config.yaml
d_model: 320
experts_per_token: 4
router_score: "sigmoid"
normalize_top_k: true
routed_scale: 1.0
balance_bias: false
lr_router: 0.000887
norm: "rmsnorm"
steps: 8054
Below are experts of layer 8 (counted from 0) of a mixture-of-experts language model. Rows are named router (the router's row for the expert), gate (a neuron's input weights, with its number), up (a neuron's input weights, with its number) and show model dimensions 160-319. Each number is 500 + 50 x the weight over its row's rms, rounded and kept within 0 to 999. Numbers have three digits each.
Before each expert's rows: a language model's description of what the expert responds to; "comes after" lists some tokens at least twice as common just before its tokens as in all text. This comes from a sample of Wikipedia text that the model never trained on. Tokens count by the router's weight.

# expert 25
Capitalized name starts. Word-initial pieces of names and words after a space, such as New, Br, Mc, San, and "p|ick" in "picks up".
comes after: " p", " P", ",", "|", " |", " of"
router:586464524505589474401535494465572520467477477571450555481492489468520537528384426489530511374541549492470508535501562533484468594534464590435523499564489467422443474496525489514537391507424492518426538501401431472467596543507465499502456507482434554610550517433503469551469417516462537440560560510431476541483451550517414511509451409526490502470546414504386403565561504438515544475567521507491544454449428487520587508532472564521464531592519500496459425478523535577454477464503580
gate0:492470464552498517413441509523482558353414367571519498511512400426467558514442614507525537441469515491462524488561555609506449560524580465578501362516494419550477524545460485536488448517442460527552496436425399448517557422494489505411467527442552582522504482529595431468506519583544496480471604563448595519414556470459491536543498466469536478476489440487455453514568499374351567492628504510476557433465550466562506533484452487522451541448518505614462522476533537463543514545564524
up0:523475526488502490455483430529541487480578363543481562521460389498522513411473581416579468427522591503439527425599556573467525590528427488538466544507474545460506520544494411463564416474450528569495435475376428443494553520582515610452394594519493536562515479477488508414523516471578620460529638470591471567483518491487431509449504455481477440456532510464480484505548487415497537469447498566548586431496469525467506501544459487519453538468491458473552488471531496433507504565543537
gate1:556503546600407490484561395431507412452578456489607509500518540426525512524494554442538534519602465494553463490432546569448464504454506485524567561550455626492493470488500555568464529548459515564468548521452482536488496539469559531445471559561455429527512510462531463543557511380513576502485495580461495401508480538476470516463517578533469546402538464472600462493479494541444420483558540551500492558471570514511471451484422517480574429429503502573494450462514517553523469518547490
up1:522541509555491527513507515504481536382464514573422500476545481447519492556510429496553460456525484509502393500465444492381503514525455531475470550516531583453492497624515560452474482525526511494483487521550645448550499467452532490449424474492448535517505520550503512531534497527463413450515442459581469559500469520435466491441490544408444460518509481386478499572486466480483549510482475449585462524514534504483511578536513543533618401441508520489439558509506440520506518527492520
gate2:528467531442521440429513502539523464478481551496460569435518470360452503437480557466520558541490518523573587507555481420565439526565473504505523533459502564473442427519469481517544439408518469538504422496523551492441554497569429560469463579529494503524560576481410495530428534385456594502513449481466393611413543562630468473488582451528562536429576492419520534530430537478461406492457576473499419470433616521469547516468421452477468490541535515532514452479486560463536565541528451
up2:510498445454554496491460485419499615335595486446528494579493477570544530423541498602510543521466538514579564488497556531502431495482509359446512447589533479533507558479549552482501448491531502439460426526514431603447472492494549469459480463532483441512489458446515424512505525397532458570546525467505534470600515471416498481484531504637473527463473483567379425524505513529519453551487465512495589518520600536509390599467527478489594436567501452539583521513506514550584484497556462
gate3:597455445558501540529544554532519524474482470570406488450475506454477456472522475557559415554511509510476521414562492472434540547636447484557412422527562446508514423545511486553527453454513461589570487530507566438507481354538431475517565536520484523587540507469465510482491538481533593538419515519514590541520461489465488459571483416477555521547530425530535510435437423408493496416600568476560529450543556434437544458555511470459496517537457540506499448398464477468427526491530464
up3:453428492392560477516498504593488509445396519487519473420543434542450578501532507592434533495480477452498501475473530549498463508605501553503497469517530491573475521479571517507482634506460483482443375473505578466475481401547517548487544490583526410507495488564435599537496501452424412522433466472585505468593604507494439481500460374565524469494533480529505458519344493524578509516531498559565415444494526529516506466487424475511556570434501575469529405362439537518508600533475522
gate4:506468621529433603465553427520453488453559437464480534464493443476573471519478478494540462457538523510481487419463452472547500508444511468477511525525535544403482476525466544592627501454507520587554431503538522551468487474496408481540495505430530492601512498449526512502494549506363459646576492355573479473363451442622489500503470496466528502423494513440554469498526488493463502538494529479551565431469524503496594484455467504524530606542534539494489463515520511639504488458511460
up4:495499474559525691564465560511461537544544518456498512518508513494449561534587513532546432510543543541531521534443485452548430503507490492538482547524546527506526372498392503557518496505524421482445491573488544537406462423438465482502412581483491508532533520468502463516489513475511572546447450503524508536592513526546574545522486570565547586444467421557549556411493476454522502457511515494488531421497517531497466428500552529396496461575515531408359448465416554507520497492518457
gate5:478474404525514482427591430484446592465486507465460478514527481620385549415571520532473536544388544548423455521486462419492475513529520512511497552483472483450455471483468568494520494531546398516567441461505610469458466499510453448478551567542492472635486523441590472483475459456546557559474515460410503550483461452565426537505543428484473511506550491495494472469483490466423436499542511515589555544394518496559464546477429527483520576577499580532427510450480550532465551486545447
up5:494464494555409446587524474407498436518542508515541448624500415512590441457529587600509545504439553510513413626460485507497471479452394417463631499504482519514474532540528465520515580484536487527437496512512541447502495459503468603468561563464527484561556531455460379514468487404573525492419499530498536572467530496551443577461557508517512529480530476492577490567483547519514486543537534480446498518351499531565517384432516370479455504632496634484500514487469544560512478575478523
gate6:514492560525582422545613554489528516459474521497504504498489515384526565562479463539551502428466495565546472459546550392488508542563480529527587461475502402491461496539515553484531468431486469501484569550505523434558491509463499451539568495559417539523511488467525407519432418529490546423436562566416496480462506539454348489537514448389532407456514434562480493366559482453409515471555491448484453466472505476606515552555508515515486519571587521572442413499496536533520549558522582
up6:548532501565449533437455511535590446516396562424432503541533490444468497523522432467502503581525465445527503482516475454436475537469519383530508563566559470459460550462504610515546432504550504502446532552526419503557549569555487522478453537520557481494554509480551546574505405486503609452466595559426463447406448506454448512596474472541444566521574439531573391544595454457494531533537474464565501505465431481533413459587430532522426530549548533467492433461494518552557473468531575
gate7:511510487499470475430527597444522423499548557542428523451557541452561468516510449488510506494546492491559481549543509486463496626560416533452508586508491551424477478475449559512528430582514451550480502560520577411483586610529444570546597506472448467577545608375466387496415584470456486448527496557440478543462492596487523489509491521500524539449511416413479504492523457483544497538524525522497498518346437593517500514555555529539465499517500484456495492507477494573397453498542580
up7:570480556578487461458475517502489466576502628601489542561508431488559442452492489513542403517640502472551459528526465514527471440447513513438559526599469439610509544496544486543480499476502519521532528529475446501564541524471531452497444440530548520491507495524363540541483467435593534567498504423531509443440490466559526485475573495489540527457488518494588496501479478440506445416434523529428465569538518494365492546472549439486511599474456527474507371545460495442521504474555478
gate8:512497538596564503557548497515462502524606440505470510468499499471513501434495448573566491489582569539495565537438584512597489500570514592425547585566429602499452474618457498609547575500502449547489391410517473548480406494490504465501509500400447539535518513406592480549560455534486534549444457450517582493455537486477480494420526539511531466446639496523525550443454496413503507466534566515485509420455472574494423524409622432486460518492504489460459447459537545460521541498486491
up8:534517482557470464479526604481503405423624429561481502565505519453595537475508452460471479514575502488503602442485513508458558411502434471494496428465499524520482571463503430472601406531489497523450534518473499472469511472449534567460470484470442535499468478413433483537490579451501528404458556436565468559574376609477472485483622484456505586510504459542472469543544463476473515546463557516590566614494524532444429521499599450487531482407456452535466529547500496524449518508534451
gate9:521535587491609485435448443490541535538461584512599470503458584612477430485494481509499552531564499443382495462433558384421495459553485470567514495543460417419462402519538613520457449525509485527558553519497614504545541427477465480528475501531512521516508480465474478529518534513533457521522533610432505424509479540467425456444450606524521446379425552467493556517508472499526511484611408478490497523553488548518548454490409533542530503544587409558485537547572481438557437559543421
up9:447509367485467463462439501506414568401481497464507495454528502492526515530517490570474430530435544557557525445484401541460452558484494464549420539490517489550488474532473504453537399480500475440486500505515512553484528512465528475460563439524447494515519519496476426515494465491554510581506511435481569439526495451429559459464513495503458538582481507485543534429503550445481537514542477530568498543580583458595432482534566483536587523482662510464504672514463512556545500544514479
gate10:520526529473598500524531441553498526428506529490473475427552455456471560432494561498536470514464543467540512461521597517623430463475533419434512525476493502521539568437464480594590526487524426503535472580462480500486459475499413414522457537484573488493458574400531533461436552468434530539483507444470612539431583522581507379484574435473556470402495483502482452565456540520473505444526570529537465468504544553526572463465472418493521528531452417454455435471483504550527580490467562
up10:524498486525472495488511650463506435584504504533470465540513515508586520494484456568523489375517483485579465515515447502452538444451394491529420535565453565488460633491453542526451615545483483424433534475396437575454517481510542461467485519510443525495498509553485591533517480555594544424569460451558531580468427465433520527463533475514458496496480488471516519499472581442548446620503511503439498504407508545430484579505509609457537490524499425457487568531517489507482485463522523
gate11:480450433516503403485488465499452512487459439485502450530533520478510488465512506424521385545463566501525506522421485462602517514595439383481524486517498590462444442513443420509594533567573516531455539542472529534469516551438499549493605518461495466504515504468560485568419523485419541429476547491457565503564450448473428525530489502499529543498538453502466511449510598468483473434663505447644506514439554569518468517389572487477454482481420450426430568472507565508537524527491535
up11:534473454444526556528571466461452497550477497437520503533504455489617416478467517528552526552498511540506457543538581512528510474504497470483508433678480590493503478576467536542499556489494459580448534391425471528522475327465469470451453547553513446532477453451568471543417399628460544527512474489496469457482513510509519417421510505419506538523506495449463494477475528416481498498546523505428613437447530525480533551498592503510485438501508554463535445482519558498533476531495571
gate12:519506529489561523499506479377425468460539528560521504512579528491575541513507443554549485459523419562487548555552528490535530669509454524531460606574401547522493465531464522547480516582541496547487493444519513540529549589443499435557495529505532453461508568437438496503495515472475580533406461463555461449537413583433454519447506553512503494563523459545564502392521538487382490466557571536496495512514547429508511541456456430444555461456537499454456495524449581470575502502592501
up12:459537581595524376532527553529504593515479486468488504548583530457493436485478381468575475479569473456525513555515421488474491523443475508441572576485519479524532603537460511492446534517503511517406605484535443459535567620524482438489393504469475461532505519448440510508480438604491516460448451600490407477527495581392496518592528565512527441561552507492534435497525469430501536462503499516464593490491538401531551604588531556521461446491500524478512471565482595536530513521534549

# expert 51
Mid-name letter pieces. Short letter pieces right after a capital initial inside names and words, such as B-ay, B-rom, J-ere, F-rom, Mc-Coy.
comes after: " B", " H", " L", " W", " F", " D"
router:559498478474493462455490441457528505510596546503466552476557497601501499450535508510536485549443546558583554406491509450475438449514407399547513569548495502477471475466514476488565557474500473504518525537488583533483442456418478432493456455433547520530516501507423468545493422487491510535535399499501500529524453409464437399489486451469444577568510502539349570447557567518510521556498494558441609542477573460523511501495532578439444506488574440455471486409523569605434436559568462
gate1:498531579500600403586512469530535525487467650526526503512476498535426483568576515517610583511532532520457475497367452409476539492555451435464382571438522405420462471551505626459536459427606420506523510514414618457508494571508439511466416465525560531517520546556481468504461538491510496506493431480528519543493488466479510495519532425474529539511519507560456522444516561403521563535471520500593499574532519570568413556590565518447572394500552595537440473405466514430522511561567504
up1:511458463596451465561532498523494511371528437514540497561510494578591434491550508557443576391477516524455494534504455589395406486545410420537566565506373496434524446482491492456548493485495481481452534568559514511405584480452486663496468482484472514534532552542549449510473471460422485486486503458545521482467582412538472425455560396523538550481515518527543546549448509469552554513465511545518489392515474507615521441443503514434482520487541427388493557483479505425570442460559551
gate2:555490525577467400561528487448516499450473468567454476584442558461569518557589496570510442534518535521433439524449468538460478514565525509493508558596508519449475509460473467570511554469516488509503509415463558546466499448551511523458458526503515512585515494477574531504458570434509473477540569471498513501543401404532589481581538487560474509412414479402538531539440501540534530529469557366473460479472489529453482460366370573526485520358495373496535466521514485608481477445516489
up2:531471513516551515530559555368434410483510558503470516504597551518383489526518539556430432424492494547489431544382590572499463526462453560527523428513539594586502536490504459535544492461454544509400551496547402513463500618501528534454436495497605509513497480431489457580509562441493495390426617529465511476520496428588495512558569402478499520506473408617452446507471586519548510522495520429455517380402497536474458559462471431488606355514478494548493511488507519538580543524536421
gate3:514538516494491436491510498451419490516489455452483526427466513424536461427463526396494522557560515491522460489561507517498545495514466495398484501500585434431479600453543575479577412520528486518610490577522378484481434333485477481432469487482530473484471531477567533463478464514527450549514405529427503557460444538519461534481434473583504508486527487462406517529484525538456496508575470509497534548624472506605510553407572485492587502523563484559449442495503496558465497394460576
up3:510463522452430422494586492491497415509525505548546516498488454559482506557564500618484514515479524494380479513483445467602509520491457531444489576505501553517464479641632471478552590513546491539327442430465630576532496440448570440556569560453508480521524522536510444533538402448518523523436527413575429508496528517543479533486560526510547497514574467439485487550412563604602472425461523481556499554516526493489484476371489435480543444491512590415462463543507512528473556449551402
gate4:575460563530585562463539490533469498582500373531438482552484480550512566479498479461529592463512520507571532543542424459431489575554450576540549533513601612498497538487457466507600451529550459542532520413503517475540509451514440512448542539483536487449538601525619632519495510534537474488450477505452522582530515486535487590487461472507530560477543476491491466445487480493524492379470550556514510482585542399496533421446612512468517490512495486476565455487508505457539601549524458
up4:489460464552543462525463514510472440559526429491532527541443454500395582529522534566488414449527481581481508563504482518543476596539417473486452457445456472522486538456404468455483415533478461535478581545476552571552578475466535467487551576426404509497541548515527541560509466465533536516480539548470528437544474416495530556451530477542457538478421469510535484515506460465462463525427485457613424470448440503590496499506512517510492560542590462411469482534489461535595467519528606
gate5:515528467526580564491503499565508573443592451537475503470533550456457432446527507471481531478501586541427553507487507577462537495576473544520549469479499578461505511490405492605538473509559471567518447519505634511456427549421541509497535551458564528526551523373485465477502518492557553441516537503530556508506564509582495537397474575423513521467459486454593442583509490473579518479502535467466621398423504490544442469427554462495498470525595485531441457441487566591572525416555516
up5:504501539534532530515492492384498443577508525529543484543402504459466521519566421428583510514462532578495531596459463519543495618516548507437465502545498520409490462538443505439474478473533470523431500472501528537494482481466492526526478499486536548459544550462560492493532620473407436504523501467514534467512594672549491508512536540570575478424544489460491618514444524525506500419425536451588495531509552568383449469523428509458543572452505489467444465575530480516525501504461557
gate6:493553548538530415542510620582523532449366455484478461446493446560532493512567507434603480469500525571444450495605512468411484457417530507414470432430579474538513467462490602447502474522643497538558476489496533478536471441458396481476449490544510563492538542517575501423485562546507437495426497488524623400427452570504516507399420441522495496544494474476466454466541457438512584430507461541471516496569371511449550424515591498514437423545409442549469549441501520516419480492506445
up6:495464524390508438460534578467379492554526466479542528495510478383449562421494473545389440561488517519453512538565495514522469483571611452537461479542514531596518490492587417514478508530444508532585494505508585346507523481502434548525420529485407489524500518441439552489510542527506511383485541490486481380556497325527541480521512516565537517455447512539460361433477468551452431451449529467533524505563520514540532474492532591520533460446449462448533572447470550479474553458551531
gate7:528473494628582542523463592446505488474545476485424552466579498527448476566498411458496537551426481509527510457536481407417470506512458367561504414533517519435474465546546596452476502514570519470482480525548522448468466480479505573476468562507553536557530520528494493486492525549435561513523456555440506520483501475495585456446450480475546453505512473437470452440492457556588467599578499515509502371457569558552529499535439521515499552566565494474518480475486499557575500457501496
up7:506502509435478544496551590505581524448512581465580456576472498496504425465448450447580437494401517468492500470415541510546551545457551459408553507466448518584502540408525518486500507635453456517413520516543534509534530505490491508529442494439410502473452507446476506523481452523463435583546511527557417541456442499450434426428483583514483573475600527507353522444488508546545425468520482491395555505607625431417613544481491471453531578538557551530444446529558450516520471553494526
gate8:535507494495550489386431622427577493521516563525480569496487516458520541511510450471524457425586555522494591549434496576580493536554561536467500583548485450514460456458530506501539456497526493512495440498456550505403407614442470540596519493492616549506516519531534438603453536455454425514494565450484549492400446520528454510548558424616548594464566446501532490491468633502444475473525544494518570491535530489423453401468496495489531517528528418420396490454451526529538471578555492
up8:468530498413513428507417658556564599548502502490510528476434506471519533490511501542527520499529471463430591474594556522483474526477538475473472561452431410483536474529463533394463472527606568508518449457504484461546530554504518517544504503544480557491492498459498533449543450555527595432447443563473495452387485518490431557374457494422533406487551519522435529509568485501549551474501428642493482494569464445592454525413539500499465477417500465538499556496508539446490481488483546
gate9:562433502538527486486466430452549406447494560604507512489594488539463571514513446526517557545540533577517580512440468508557481462593467483525496517466461474459425491452501485520529506400430484509383477477491511575464425497644525529393552569481478426530547515492459599547526425464478617496415513485471536495488502517519493541530604522609491520429554420504474520490498574515482457475502523516485514521479515573577477557371536477442509444396554551519514480486468480575494549500471556
up9:569464458481526448528553545428439431488486534515492530511449499415493535552523590503441572465533479550435443544514518567391446409494526592453514478560470483493491514424445537476424475485563462577491525444507473383419487592466493577496613511498375570616518554562479386569571511476562521484510478440491488485475560436587445508485489434533600546400509525477450517593415496557571562523481511555467414552414474561517564400433443454523481555505543490537484563476440556459497479526549484
gate10:495444534476494506545511425604532572533531467499560520413498480430519502487473474406504397520453511525681514479416582569504466552484541553463567536536512549346464531483507612591486475515467490528437484467452462532461397500494464464464469586447454452536582562495478466486457491521594506502429570508458458455471543452509453437432644472536544491509555462486494522510517528560505480468429565489506519562527492498631497520482558484465584366506558529540474420530503557562454442532480562
up10:501508516463453498448509462558448413483477513495465547390508473507541516516437520529474519397484532456439415590540422438480488482498553557426433521442422544575438534573501441474552454473543412433462462506477488544474617597484509448407524378506430492443521528450522486502515566481449520461538460481464461521433455520439410532488544468644485533501440535469424560615564519521476496485459441509467502507491472579443482434398571465438465537519543470562497567456461496481514528519557514
gate11:514489540512542491423572498453398531574463431509511486454491518498573528500477441462481436463544537496549571472501541434451491454574410476509445521639468538483417489502480577469549444474479561514516457453495490502453565461444473504525509586633460469544466521430534506515510520457458418504513528587407581535451559516425412501496492584623577482530551456377434461467560505444524493503474482529505482493438484442457412520537540490510503418431542495475475558517481596618455582454582540
up11:481496552543540475461502586472508445408524498558481535510545509443463489451489601421546478444554535491526598490458529527518411499493415479370533560487428528543457510515516479572457497502518403577407517487466451445477573579440503465467482496464343444457554573558507393510452460540532528449436584500422513512498530388513429494431476409417521524453501463468449498520557529536532569488547481420356524648521400500515437520552589514435504425531573478524445520511531549492492535493435562
gate12:505460535488530596496512517462544493470538465514541554449473532453469489522503517465556521519513528602546447393510413540493462408491481532572563560549551501412493508469436575514539439501477431549521437537470539519495451486494477485447626586442497491531525543503627472474579487446523656472581462473521550552521461409548450611493479475522499441481538490390579565375562412517423499448513470511528626477523627439540555457496432558493508421538590539469444472548466429502523467484502428
up12:525486470464538602519476392504413558602482542565484461491511422453482451479424513457507567397506457496455432522489571557566517488574563550587444487629484543557501540519481513547535512487462602481474471518476452511531451480566489479544405466444592549482525517447496510557526480522478577432530452448478506527458571483526386528456456482376536494512474485481568487478480489461468514482576519465441524492530535425389533487509443529523589410595500572476419518516442515504497522473571444
gate13:556509570548433500559496505401477497451527484521390572484557456425478496430467435439499530501493534380610526533458373532534458497529336544416533660551500500611475484565487499519501467522502507551447489398578515517518517415438442406585537477418461484505496516474562504520501549501445440578530371503507487460441425589445424489525498579521559539507551503490462517513480478464497454426438476505541548527566512440524535512569414510510519407600450453536422560473491501465456462497549508
up13:530504461527559441462478505346524483525532491558574512565536488502579429459540493503512450458562513488592507487487474578435502503511459400528588532561514462490462480522458505536572473515467466578510521497485589531544498413400494475621507561472412483509508502520460478545501511457520478525472488398502569496475582506537539539510536491524531526484539463495460497556388482469587491476529534437359542458561485560466617629508529503483506437473569476381475462582482448516620501408572440

# expert 46
Consonant-cluster word starts. Word-initial consonant pieces after quotes, brackets or line breaks, such as sc in scorched, Sc in Scott, ch in chief.
comes after: " (", "\n\n", "-", " \"", "\n", "==="
router:621405556467522437506513623482555498476533542606438552519543479495492529514503512474475493502564534518555512568562501540495452506603515431447517534514530436472480435437551455573605427517446528553492500531423502435420489537488488550492578495563509483599496484394499502594523446505434577464404508429464597458434524462548418493469497508527446541460549449502565473524451492380545395476506508512505638528489488447502435585463526483452592505506599413567418452513413545533621536584495567
gate0:507480522596499574511520534496497540529502517492486515365489471455462490514521472572458493500601463607549588594444352450432495547488510462499481500584512441555486492505457549502497534487515491521507577478473443558433464492541541450401424544401539503482513532525465504565499495426549556469422496502440517444452570452467515473550560482519517460390455420466541465521511523391432387463500560435558522505453520552529481525504547501471494535493563530497448510518497485509447541419523423
up0:463556535617487386612482486557597491439457479489544506437555546458463508450469458491574439443559524484550459440560493535587541446484601473474453486436504451388494561476554517414551455622539509571559516501481489516506562531486463498617516425501447568450515562528487444433435511563524466483546507538469484468492482592528421444495543536462428419485531499485610456422529472547446535439538490517484477521566515464514391475608461608537562526491483478527488492529521514502557470591367506
gate1:499580549477498616534491445457484524459515489549446503472574515415474502511544531460546436519448469513540519593560520496521540440603597459447408498463472456466481512446485426542410539500569493524492554536478541487489547633492463507468493468471512443452472514490541534453541538480464518489527443387474466504530591497507516497389499505504468528463445420467557513471488552411442498616570521416510456524504476523563586402413492545569548481493557507570450525464466549445571460593475556
up1:472568512398500510500560437511442463539498417428561554445498500567473506603421492500564520470532492490525632484476510548514458528568534446549510540555450529379505563524532420388407466450532506464397437446533546493506478558576449512538533641478538463507529484500536553502477424607536483471464503497466541565500545523501413498439494555456599530550539442578451515572519477552535487549465524434489555528455507488417491519676508410527482505528498534515460487500513534501558522534497488
gate2:518458550432477485560494504535518596493525502570485424488538514419545490533492448422527571404531481481457442567482478392541535565535534460487480486540568510509486405477488523541476501544558476529517462562453543453539514560446476450603584614476578466555508563381659539479500525453501526551472512452521514527475519549517526485460497523507535480394555484518507521455538542499498474460591469527563520459501474492579567491463439470426620465525470497564475527472503559455549531490471469
up2:452533550540512550616405606504500529522409570599502503477469512441526513422434443523534577479484481488443504456582536538540597493543530443513401393547511531451490539480476568505525493528502528558584494545447560382487452463456559555476395529430406472588467598536498614468444541495502572496608420541516565547531532493572509460430457470434414484440503447533584522508507544494517483474528506545459449512539502522519508449428496547408576470498408492549494508493527481478384470562515501
gate3:503531522531485518510448537524544380513523526487491491459475539538481439477564521591471587525519556508622386634542456522465490365592490489432545614540522497482472447444493562454471451500524465529527493513511434528427418503428472568534411500544541512577489568527430466515511613449424515419469526516524557502457512505527405376483527493497571575505522488494512479454524487493490495430467635526488426565487576542412505477522554406409476582518535494474567564445484514516406496468461626
up3:441540554498475414588534619574530552533515470453505489500500447538435471543465498590471579557499490437560417448629451557464454479471517549506540462452523513655582517524514537537543503472569447497610468505528506425556517524481484423486519534535435552458461507473558568420472521537506455565507466477568476441446515521538540482600499537469481453576538564497530552412521477438493458398448489481564473605545580411532498560550480465514589531414398489505516514551523456464486548453436454
gate4:538466566601523505551517507462476475583548585539458487477532494529519514536580515546526505537584504571514578479409519475588551557529443482521583464634498550526486455520528503548505473523514446571521446540432484497434452478573468456491490468444442508529561526454538497545422455441427597587434454559455509485464481427551480490572517421570505505396545428469581502531545530536489483427542490548502466533476521501601395525492487491469544453527566555447439467500437516523490595589510490
up4:436521592484448582528445476472487485489483569497532479546535526491492442565477504594516478512573438531425534499428574494572598422540543474517524422540459493459515566458575499454370479559484522459506486482432545479477392473508542546548417391485503492475494465471426533505454473523463567580461504612453550503534468465451447423508489508469393447493513486461561537539453526453456526545482483513503545387437401542624561536502514544508527570619545533514520553558490480457524591505558518
gate5:539490537539486554398508427488472464535480513503532529533502474517539472457576491473528459510483485484585524540399464494573524483538479514597655599562526472525486548425450572508537468537478430635440512483479568512430517518450464497467510458454535499430514554526490452587502452526445460509503511421435594542477521469508466564471505520517480516482500384442562441466425611447468459529623565558441606443527515484459568493473497455470487523510486480472510466513441484467487532552477462
up5:588581472591501430540493433510511477518421432527457549578510432578552589492508566643523526511530418476515567530513465510481443574500412563522500456492497462505502520530502491503535556485530485504464357455418473553447507599564460416454454523568505504462548511504515459457521508498478574484459450552394438466563417561463487532523478483583529443512439523423472438589486527547531518496433558503554462452464568512546381552510551609531496491514525593486481501460483538557411489467492494
gate6:520448458482496486422459537470469450450495618491508502506535461408491476466591571486515497495453555593580460560588542453538471452468474445476490452472530487437484438450529512475524462515526483569521506529560551420450541506492540511517563481518472560490501512524554422477489585469497470505415598508387597487549504454553448372511451461525512528536459452484466571498501463529438445569553460456564463398514470512503521460469476496510526567428588462493398538526482459487623508511456610
up6:552570411486483473486499555568465522587507475531438477464498538506526524509528470406466493583513580500487539555634550451520488455497528501522437447428465550531520499587511454530547415501504516435562532509517548461526488473493435476602462490462478582508506484473411555478497407419551558526472415450397589503461547517479492471470528522445472510486583528565480481522448486549508515458447460469538468582634399537520494504466539492500428520536419465524609469481470531476553528550544500
gate7:555539476519490527469614462405491469481538528505506518512507504535460469494578519433573484546400504514625601435519470514486496542526518525511470506558498521454473420551431551384507474474505473500556567416535560541552540548437491440461510557495431553477583554379612491504539385453476545569512460379545472435407562529456426534429346513520513519448607546465550530422517521427437512469446446416383527566607472474511621530512501462413530495546430485546506424490515459465524515596430472
up7:437496489540486609544528516474508516425474480512440466524490570468479542563546464546470532680471575535537471568508407441502549539549545529415545553523546522448543474551519501509519502553532513474579445507485477529520493466528526531666485428577391467453473476544489502453486500482477470550528574425546513465459522496493559494451488563503465472425513536545526528490549530471459495534511488458578517508543502494532608564492430554439606518502447552567474476518446507460512531527522506
gate8:549419467445552564482455497505444525439485462546472492533484397446474596513507424429500539447530584534487467562537440488436483471516470553590555484506482516551485374488524401547541443494477521569464486546520599468498429539486491497583583492566505421632475501384474591550447586554497513462520570475513502572519561525478496548486607485485514521473454466525572515500401464462538504458537472480604481471535551507497501553418454573495616391518553540530483487535462511538514521575482578
up8:551466557518494511543528472547490464567551449515504533478452388474580473554446512548478498497478513465486546539523494576483416521450410551512540505621510508490478577506509655462562500535507515490449394422487413546461568444535529529448509483501425516595563523521423582536441492551456524455538535557500482552499478548474502501516582498483572553424541449485447502547461497555555476523391530575528435497468536523490407579554666471453491523474486573489529516434507557578396562510538461
gate9:506562679499490364554423455533470593513396531553550511463527457566552494476512546484558460472490500527501523489535529455469446429540408454455524599423533471444514391461536492619509419555500474569526495495534506568516466504410527440480419527426503495421422528501544527526449520522467553565483489538490571475506492561466374476372495476505598528441559470564511542446333569531493524538545472552468466547524556505571396461503505481537482481475514545534525424507472495518518467563476566
up9:559398483602442385475518418510509525496433461540522528491503524476561472413512502452459535423519475500511473442441470621478464514436444471553467503652526571541509554563471527503588492440469524511605457646567473450467484499552489546434518509505397483500472462474553509535461484484458562486433443488513546638495528505488482519489521475484494522497497457520459535581474461537589510436490520577559587452438520491473445483446630486453538520482561565513544447435520486611513480489493368
gate10:495511462533469617497532497345529495521505597488540437499540530583484429527499461410512489508567483498517456451474553512497555494436510433475505415572504534458486501537464475605552520485506460553525498459506535514503494536372460542449405502493597489491486534489569525520501544533461463509414404573481530515433478589492405524504460524486499535521572436440526496532530518495435525494504447486504578434438561496474443574406378428468616426384597595497451445459476459429532551535456418
up10:523561478523529558489520608458463543568535464463468509460510521566456508452505458519502441525502505523481619617461490516430498515470472433518512486477415471524496538460410534486544454471478446528466445507492410467439466571572452530554506477475560559498541565475491536595483473551340512523461499485501503559432562602506504485471470453555513562469482513493499513559504503539576522465465567486464567482542504487479511514496550495502388526528534532413543474492517524489552517486435504
gate11:505520504445398524499529502480558495470630542566567477464560491511523478589513500486512549508473520547591443492568521526520512524592419517510463519543528499421477550464480499532605434496484512529546489626475511545454545458438508443481525492534467490513494539391420348519441480450408475547454535467559557544438589554567504548481524536420494502633532403482584543423474474468574477486544511480556504489476422539490500496408540473462626496466548486527406549530487445529677529516454461
up11:457514436537451527524447536442587488415509481455464444509557558491549517542507476429527524565512449450528582488475531507508597542537536499547524529444466524481523456461478507456479477504488511410563589592527446477492507623516530548415517494606489364413479495500580481443471598531433513491449476538485386557469546461431418485554448538429379475505488512523538472468476476482473459529478508531527513502474534526489517465455516539466524508491480452518510561513648452515473442540403623
gate12:466516543511523551490524502520426498510516532635547523465504432523442535454524483541496538598420547434512455578573428602498526517503503452435511453400507523537464486499467446582543492487529468570502470422480473454452521569505502459559587532565552479514527554541494512467450528428516561490475397519480481545450567450546539474555543495511511525547508423461541438510523526482472569444487594533518529510474575551509497536380473433509636439538540569478512466542451468417461668534590565
up12:456476430474527496444417468427460567589539559499470521517494517492512462497507462515563433502561488552551549498532561385585491463558501513499396616404547470494497547557442478567516485454496484481469619502492452588485500559568539485539527460506427543480517482581523479539526468467442513514592476532563510439410476462479482558515585547525462482514539570588499570509543551415498403530537485439428434495515493488423500551483613509425532511457577484493429583487518454495571454553503563